Experts of a small language model.
Training: a variant of Muon for the experts, 1096M tokens, 8736 steps.
Below are experts of layer 2 (counted from 0) of a mixture-of-experts language model. Rows are named router (the router's row for the expert), up (a neuron's input weights, with its number) and show model dimensions 288-383. Each number is 128 + 24 x the weight over its row's rms, rounded and kept within 0 to 255. Numbers have three digits each.
After each expert's rows: a language model's description of what the expert responds to. This comes from a sample of Wikipedia text that the model never trained on.

# expert 44
router:171084146125141121165162122071126135132159111170106106115148104143126098128121126105133116118182128071125156099176129142149147161137115121098159138140100132111135108093162146169156159139066153081157122126089134147117170125114123152126112142090076136142112130120129105081103148156118093165
up0:133115109171130184159109117113139108137117157131136105110132122153110142154141079169114142142097165120173083105164158108126097106110106104084138132133094129150151116111159162119156097104123134144113122114113095106096148097115114127129103140149107126120141173127128148121094123106136074072
up1:119147089103119161086171090130138168194142150103140143064124107109144128097085111122137130152119138135176086122117122108115104134070125136108129118149121141136128092158156174147121102176151098155133129145152145162088136185115127112099102071131115160090146151157083138131120138140177099116
up2:105095154123110147180154162119129094136143115133154108133188114182140157111104108124166140148127160132120163110118089104118104175116127122123142087117100138122136119096123082119168135151131138126120131128107099089114151130124101140139113102146074149120141120123166162143117113114139104107
up3:158129113159129152132129067149130131133180153110107132125106101119106119114147122172131144072081178138082162125131105132175137129169099101137172146140134107117162103111101132155118082154134123135155145120148087120124151130103115152128099124085120142159140112133112162124098106137163134130
Description: Main verbs and participles after was, is, were or a subject, e.g. born, served, became, won, named, died.

# expert 19
router:153119132148140147147114091097105111146162087142089082111126115174107092148151094129125127094150072107134138125159104133124104173123160084099155135161118099149131119127156148153126141122104128100158078143136128127140161153133108151098132168134118124117122146148141142083147108150136105106
up0:127135135096138115126159109133114140137113118108146093134098133165114102135165144145148129079121138143142124117165154121128108156165150080128142139113131121146147114085193153150122165078104171069138113097141115127101150149117085115147106134161101121161110199122134102149123125141170114141
up1:161106145075122116105128120133044123128129114105115101135125168176127103137155082142147168114138123094125079101129124157139121199112144062141130104115084129105199088120099162128166108105140115159160124131110084113106111150146127106134125086129137109121126154117111116114121084128133119132
up2:122122131097130099130163109047134099121129135137179101138155120154120077124138136141139119105136160117156174122132166140153143148154152077103187180105136127162135127071176144172139095126111132147166113143136085139119134119114082150145135157070130130100130123076114143099145142131130088122
up3:110075151095130136156120141124105140076109130142147107137108099149155082158141131139095149076100104127155149126157165114137108139120115064094099107166083146142110123114112133154146110134052143137147115115151136143120173113154142116151152155106097095100105143126130151100101103131126150121
Description: Determiners and possessives like the, his, its, her, their, plus possessive 's and "of" before a noun phrase.

# expert 53
router:148092120119160124148095097119159116139159159149127116136098132128109122150135157114131119123136121100124120129134113147165097104170170000137131110110119105115118122113118106171097111140099105122124114122159094078137148149140123140128101153101130064135137142133111110119122097148108104148
up0:122117150120129140165121152154098121107124105125107139091133142141126132159147147153162118128156119148106179156144187138119128171158117155109145131119174122155186134136147157164152138133094134101092157130131163119102139157110080128099112140115120130159086162097106136125085118161112114151
up1:128102146124139124086131130093108121147086167102124102133156114148113102142137082130133109106146147102148161133160163125125119199113126146140135127122143108114129162083142112138139181129054112115108137129092179100140134145152144135075128141105146175100124157173166102137123068110140173131
up2:142118137109118136142159111098060088105100113122108119100134119129166133159128124127089135116153110123126132113152120166079108155118097144084110122104160148099111121134103100141114151149118129135128115114168117136137132127137085155093095146154118143100095160106141155123172134108146114118
up3:145135134164147139124103120136078136161136143122113060116147118165115099139110098120133112102099126128134188141155137100109140174111133106101166130149115119169098108144161107145160123100130137116149110181136104133108116175159136093112116117099123121158098168128125110128089134153091139139
Description: Short word pieces beginning personal and place names in lists and infoboxes, such as Christ-offer, Spart-anburg, Con-cha, U.S.

# expert 56
router:146127129114154133158116134109111126140164067158113081117109103151115119128136117139117133105140142141168140173135144118101114158173124130073130114086125125153128114103151153158112167126129155093133100129182152157107181118133152171130087137096148141100079148113105134093152111134097109118
up0:123157119125102157093111115124134098151120137116135132100139105137088116134152121159145105171133126113208134156145123108161117127116138116101127096153134124135152129106156168151155101102120142104107156158143098125116149097133139120106163145135107149088102135122106167158123143176135155139
up1:091130119134108118116097142106121073091129158127132088075121102130110112146153112113119126113116109131122130102098084161125066169154132084135090126108105143140152081081138139115177138123124133162144094173150119157123131113132102190111137130090113145149146101093126100145151135123111150128
up2:160125132169118129161095137163104118131167097140181106110130106089125145121142155141120122100116143114148144084132100107106135112113170097138134142122142137127124110159125123127165109112126122129133177095163111081128149115145078155067116113125140072091159125176108125116086122130131109112
up3:132114120168110119131144103133098118119140113146142141114100129131099097135177100141130093115136107100131126113156143142097135143163127092111112152173106111082151150105136084128127115120120126108167160130126120090110140145109115076115135157151124148127134112112139145148172115133137131133
Description: Prepositions such as in, on, at, from, during opening phrases of time or place, plus dashes starting infobox-style list lines.

# expert 3
router:131105122128156125149134122102133145119131147160118132155082172149097115155148127112120141119121124122100135117111143134173116114139157071106127156137118102130112124087130140160109102131120100125120105156134097092151143116128126149109130144129126068124100126114116131122115122124132131118
up0:143092140146136156102120167078086112123144117105144083123145082151141084127162128096131130106141094093146161122157138146119107155136106080094161109087125120145143108110155126149164186121116157085154097106123145145109166134126120113108100147115115129134108157081157156101167170172144122113
up1:135086128136141144154125105099097118137158099155116074113140092187100089113173103141133154090147147076106189125150128099150141165140125076108122111141153108116139110153161121136137154117090165087173151110136116155153139174135171134109086120116119155148096126100128109077118109123130133130
up2:157119141159138146141132136100108108081081147142123101121080120121124108106143100116161166122138111112119176144131126143124119173142135103102164114084182137107163117140120125171115143105142158114156100121108087165124116123141117115184103141170171153155110178134143077137122101111158127093
up3:127114113123133154130172081115147144149124102128143067144132099139138080125141088100128083097136167094091135101170162111171106135144137119102160155102126096132136126133163131135136142127126122100136138115148126168179170089133130084111107111153111133131143185137132116112131118172110121130
Description: Word-initial or middle pieces of longer words that continue without a space, such as stream(er), Racecour(se), rehear(sal), re, un, ap.

# expert 2
router:152124136151123143151138136111109105103115136135127102144146065145116120173164085143143090090119119092119162110169146130141134139131142109128117126116128124149155146083133115129132153102094176075112147129098126089135148095177154139140128160137073118148077118120097144111116114086140085134
up0:110115137123169090112127123097133108142114097166129092097131104130158132129126101104124169136112119152179100138132130149152127133161120077121132157134146105109106080142139151178140134148113063179132095069143139153121163078149083090133118138127159138128124124183088131113095096133135194117
up1:120133102162152141111130114110123151104132128149101084107123136150112141106144087121134153097135116083173157161121141117122125147130163081106143091103137108149159142148116111116084135112126123080122156159137132165137160166105098140147111114124166128117122114181105119091093163152167148139
up2:108112125102090186112106172141131120141137150159114106095132101109132121175143104135116117112160065141146163117130118152099079143139124101123120134112156102153107132154163079121171099142155158131124143130113102148127148100151078138116103144131134165155124145145136132152095134143125168131
up3:144104162122127144113146152133114122127167093148117081138120119162120107102140160124164130112132129102150134144111162162117115171133108097111129151122095171142119117110144133125101107089102147114117138127134096156073155111131104152128140124121127105116137123122151142111124147127126120139
Description: Indefinite articles a and an after is, was, as or with, plus opening quotation marks, apostrophes and hyphens, e.g. a physician, "Gargoyle".

# expert 35
router:124106117126114116165118109124096121082149098153136103124112110180120106130151087138143107110128091082136146171159118131152112162095132090088166144113128122118096100111147142147123130134125124112135108147159116141112155125152100154119095141117104120116104146114135131109148132119115099130
up0:143160122140131100118145104154122166150146142168123075139115156152121109172117096110149133093123143111138165146176098064127126129107139114137157115110128146150100149126155144168092119117150151116124136128120145143101165126088113147125099166114104108114146109103146164103125134143124115114
up1:126119148136179142140131104103158113127091113128132100140089114114127112145123156123118133139111109091132153125094160094137129174120116109088126135174131060159133091148175137168142135132103137134141112107088140060120138123169147113122139119131125109106095118107088106187125124128160181132
up2:137162119132160108147148086125123110096113128161158124130140095118085120132146116125136145093140134116096134097143112148104148169151151110159106127147107159173104141108136122141115126074139129156124114143121151132144165132120158138125139126149133146168102142068143105118129137134142086116
up3:191111120121115143158098119119123133115134145167110114133136114137149100116202109104135104116130134082113105130162158144132135130142091103095127149154168103124114094149137124152119163097048144084115126123104092130109161113152106126127175128135120137141106136116153101121132091126115142080
Description: And, commas, into and in joining list items, plus numeric cells and codes in sports tables, such as merged into, 0.

# expert 60
router:117085197149151120118121168065095127115149092119059076123119129132126100167142107114145147088133100134139141136135126147139111119143116083125140133126114136124122114133151133135132162129120156127150100110119090195138167123105115132133126125138107124097107147132100179092133125119071125133
up0:118099087147106141123081099072096135150159144105199115121135126154124107119116115117113087109138143134137151153143105106153134170116093133141102120104135120140115078171148124126150100121131157094135190155153165134146170081168169146135095135104153116156128189140159084098138159139146153124
up1:142105136140122144140184153142075116103176131133148105120121111156095090135109115135170129132123174099106134134146130123147141147108095085121153130104098149133126131103116112146102111123143107092138098128141117120109137089112159171072151124126143157165119113116110117088155143136128112112
up2:123119144075164099152134112109128137145132118124122131140067104140096137104153091119103137091145139104061166112135112126128119143110108137125126134094148101100095113141127109127114128113109155152146145110114122136122164075178144107126127134156121073147088127148101145124141101109114125132
up3:176110143125111146175109175089113125104134143102132077124098123093117137147120103117127140151129139096111158111171123125147117122078110120148100104096095145147109159137153082186132101102126126090153114133092145157116184151118158120114117104103113118101146145113134137106179152136159127084
Description: Capital first letters or first pieces of words at list, heading or line starts, like Prem-, M-, E-, plus line breaks after list items.

# expert 42
router:145082123103133151125128143095142109077135137186121106128110146150108110168169135112143134108124112120108160106121097134156106139169142093111130154174099139140125116085137125145084111121077121136145104145083070118100141110150111109065105147084103107112099137139108113135095129150150108077
up0:123110129151139120120151143126101105128083128117111094120135055135144103122128089131139141142116116130145137132132142137133090141148150074075107110103144119150107141147158143170127127102132105115154119122159153151141156133116097149118121138121129131134083100124099132127147142094178136126
up1:161077109103120093167123125110121106108143156183074098104131153093114095130175089122131158151153152127181168135155122156146090179152138080113091139107134108134090084147108125140162123150111138105139152125133113122133136136146095163103075110145135077163141129123083112126102097114132136146
up2:129142148146074130153126156050108113152170086120123143117168095147120078168169118164157078083133141116136160140133146113083081175131113097141161154122126091103127129144147124172107173156100123134128144117124128131138138113150138125091113134138088092115136113138148139126113116119129103139
up3:141139115190193127154122139095105125158147102095082096116107102145140111133130092113113096137139096138112108138152077093143101170108132104079151108129106115147127096101146142138122154110156125136148133143147141137122170118081143146123126116117109114163121150091134100139161115135067121149
Description: Lone capital or lowercase letters inside names, abbreviations, codes and formulas, such as the Q in TVXQ, the T in PennDOT, k in 238k.

# expert 29
router:121116095150178083161122147090128146169152096122105099124154117164117122175152126118131133104129124077126195143147132125155137169095140117088131120082143118112094102104112172152136096144104139115127124145139103120136161115134142150105093135130134112095103133112107120054155102114117091169
up0:139146126126107118132118172128133179151160120151156133096163138126154145146099183154142130108129098120113102155135157139139135112122126131103123185154154109126076126112108154136152130120072115105088119150105153157091150119147188120121119108130139046115125118121127131078138157126125125133
up1:119104137097126102089153107126165101135131093123119115088149101146184156123116119082157109131144119141146119127136160160114156118103133135134107178146105107102142117111157143165106113110114103131059123132114148152148152111139115132089114069176132120158127099100152132087132129191141140143
up2:131135134122111145129175213119139126166130104126080138107148073130171143170150126094089112068104119107136093145104139116124107115108107126108125134103129145133150134153147169130113112145139102127123107112146158163088148105121087124111122154165151118085124134117157104090111135126185133115
up3:166111141137123172116101155144140123134105128145109126080158106117170086138123090131092132148115118134108137173123158090122100128102118132124134086119130159148144124152170108162148111131151166158190116175127128161136091148100114099106081126117136127124114134111126116155103134145137140144
Description: Participles and prepositions linking to a following phrase, such as based on, used, about, through, including, under, often in infobox lines.

# expert 43
router:123105099113114127115138142116078143104162095131136128154145133175120132121169108161163130134155123151134154090175130128122111139163134092107193121125079105166106116133132131150137120108098153109145150129097104127135148135130135120136131187147091145139113119099105099113118103097184152159
up0:128085139096140139164141116111100116093141123157190106148150128150164146114151138073163164167120128165102123115137138127114086121084098124106114132116120144121136100084111146146097122183099154137140138097127115124125133091150102127169078144089104147144177125126165148131140145153146141106
up1:124128128125107115134138118129116074171093119157154108161126111164107129163137111097126111152108152147120086136094117109126173131124139106131116159145110115155127137164107116137161117131118152172134148149110129109152163117108136108131121091136101130145153110109123143114136154138123108159
up2:162103147127106134104111179063087138090123143172135186172093098133113151175117142132110147141119131163129129124128107116153132126105149140083137171142121101145121129090119122136144112121157157101124133118142088127105094082129135114133101126150090135138139131150145142112112152137150138084
up3:090133119162102113140151142113129116144092109155088098118149123143144155126166086143140085158141139156095143126128147128138150132127155109082073124150097151157151112109111119154118089145111137145109139121095153139131100119159133107133135141167113109141142105158169111152132149135129122148
Description: Possessives and ordinals in sports or competition text, such as his second title, rushing touchdown, won, lost, first.

# expert 13
router:147093138117117139157120125094128109110160104142101136091106085146104099146186110107102147098121108081126153143161109157124131165135137093095154168107130132151112123097156137125135157134090120079158148126093161117125152134172124136106137126127106112105122142130124141100120130123122112124
up0:153103169160089135129115119116165104118104113125092105133113069139124123155100134115145144106155102113133186141134152118104142183119124076102128096128117146121099141095131106121114163151108196118132143158175115144116158161132103138077172165127163151110100126117101082110101149155155084105
up1:133105136133107137084119149121133127148121097116145112157116176166111124172085127136119137166122140143133159164162091096087093141160132107117126120131147125136143127116093166104112147133127133095194122144101122117149129150096158130127129117123072119144124136124111123108122115132146164116
up2:140075115149156158127133136090109116095080135142087132119083143106131121126115158116121146153094182164109139159136146132106113138113107099059130116125138094119130142095108135139126112160148130112167170124176166143115149129139155114100083124093148095142098099172120139136133098109137162148
up3:160105101162118109083089143078110160154158112101082063128067146109132099151131160118118172122145095136160146112112168120084113136116152093106132130085121155114101077135166146149101153130088153146113106127141092115120122095139122133171145146105146083114116132147146090134144108141122136089
Description: Common function words like and, of, the, a, other, can, are, these, plus dash fillers and number words in lists and tables.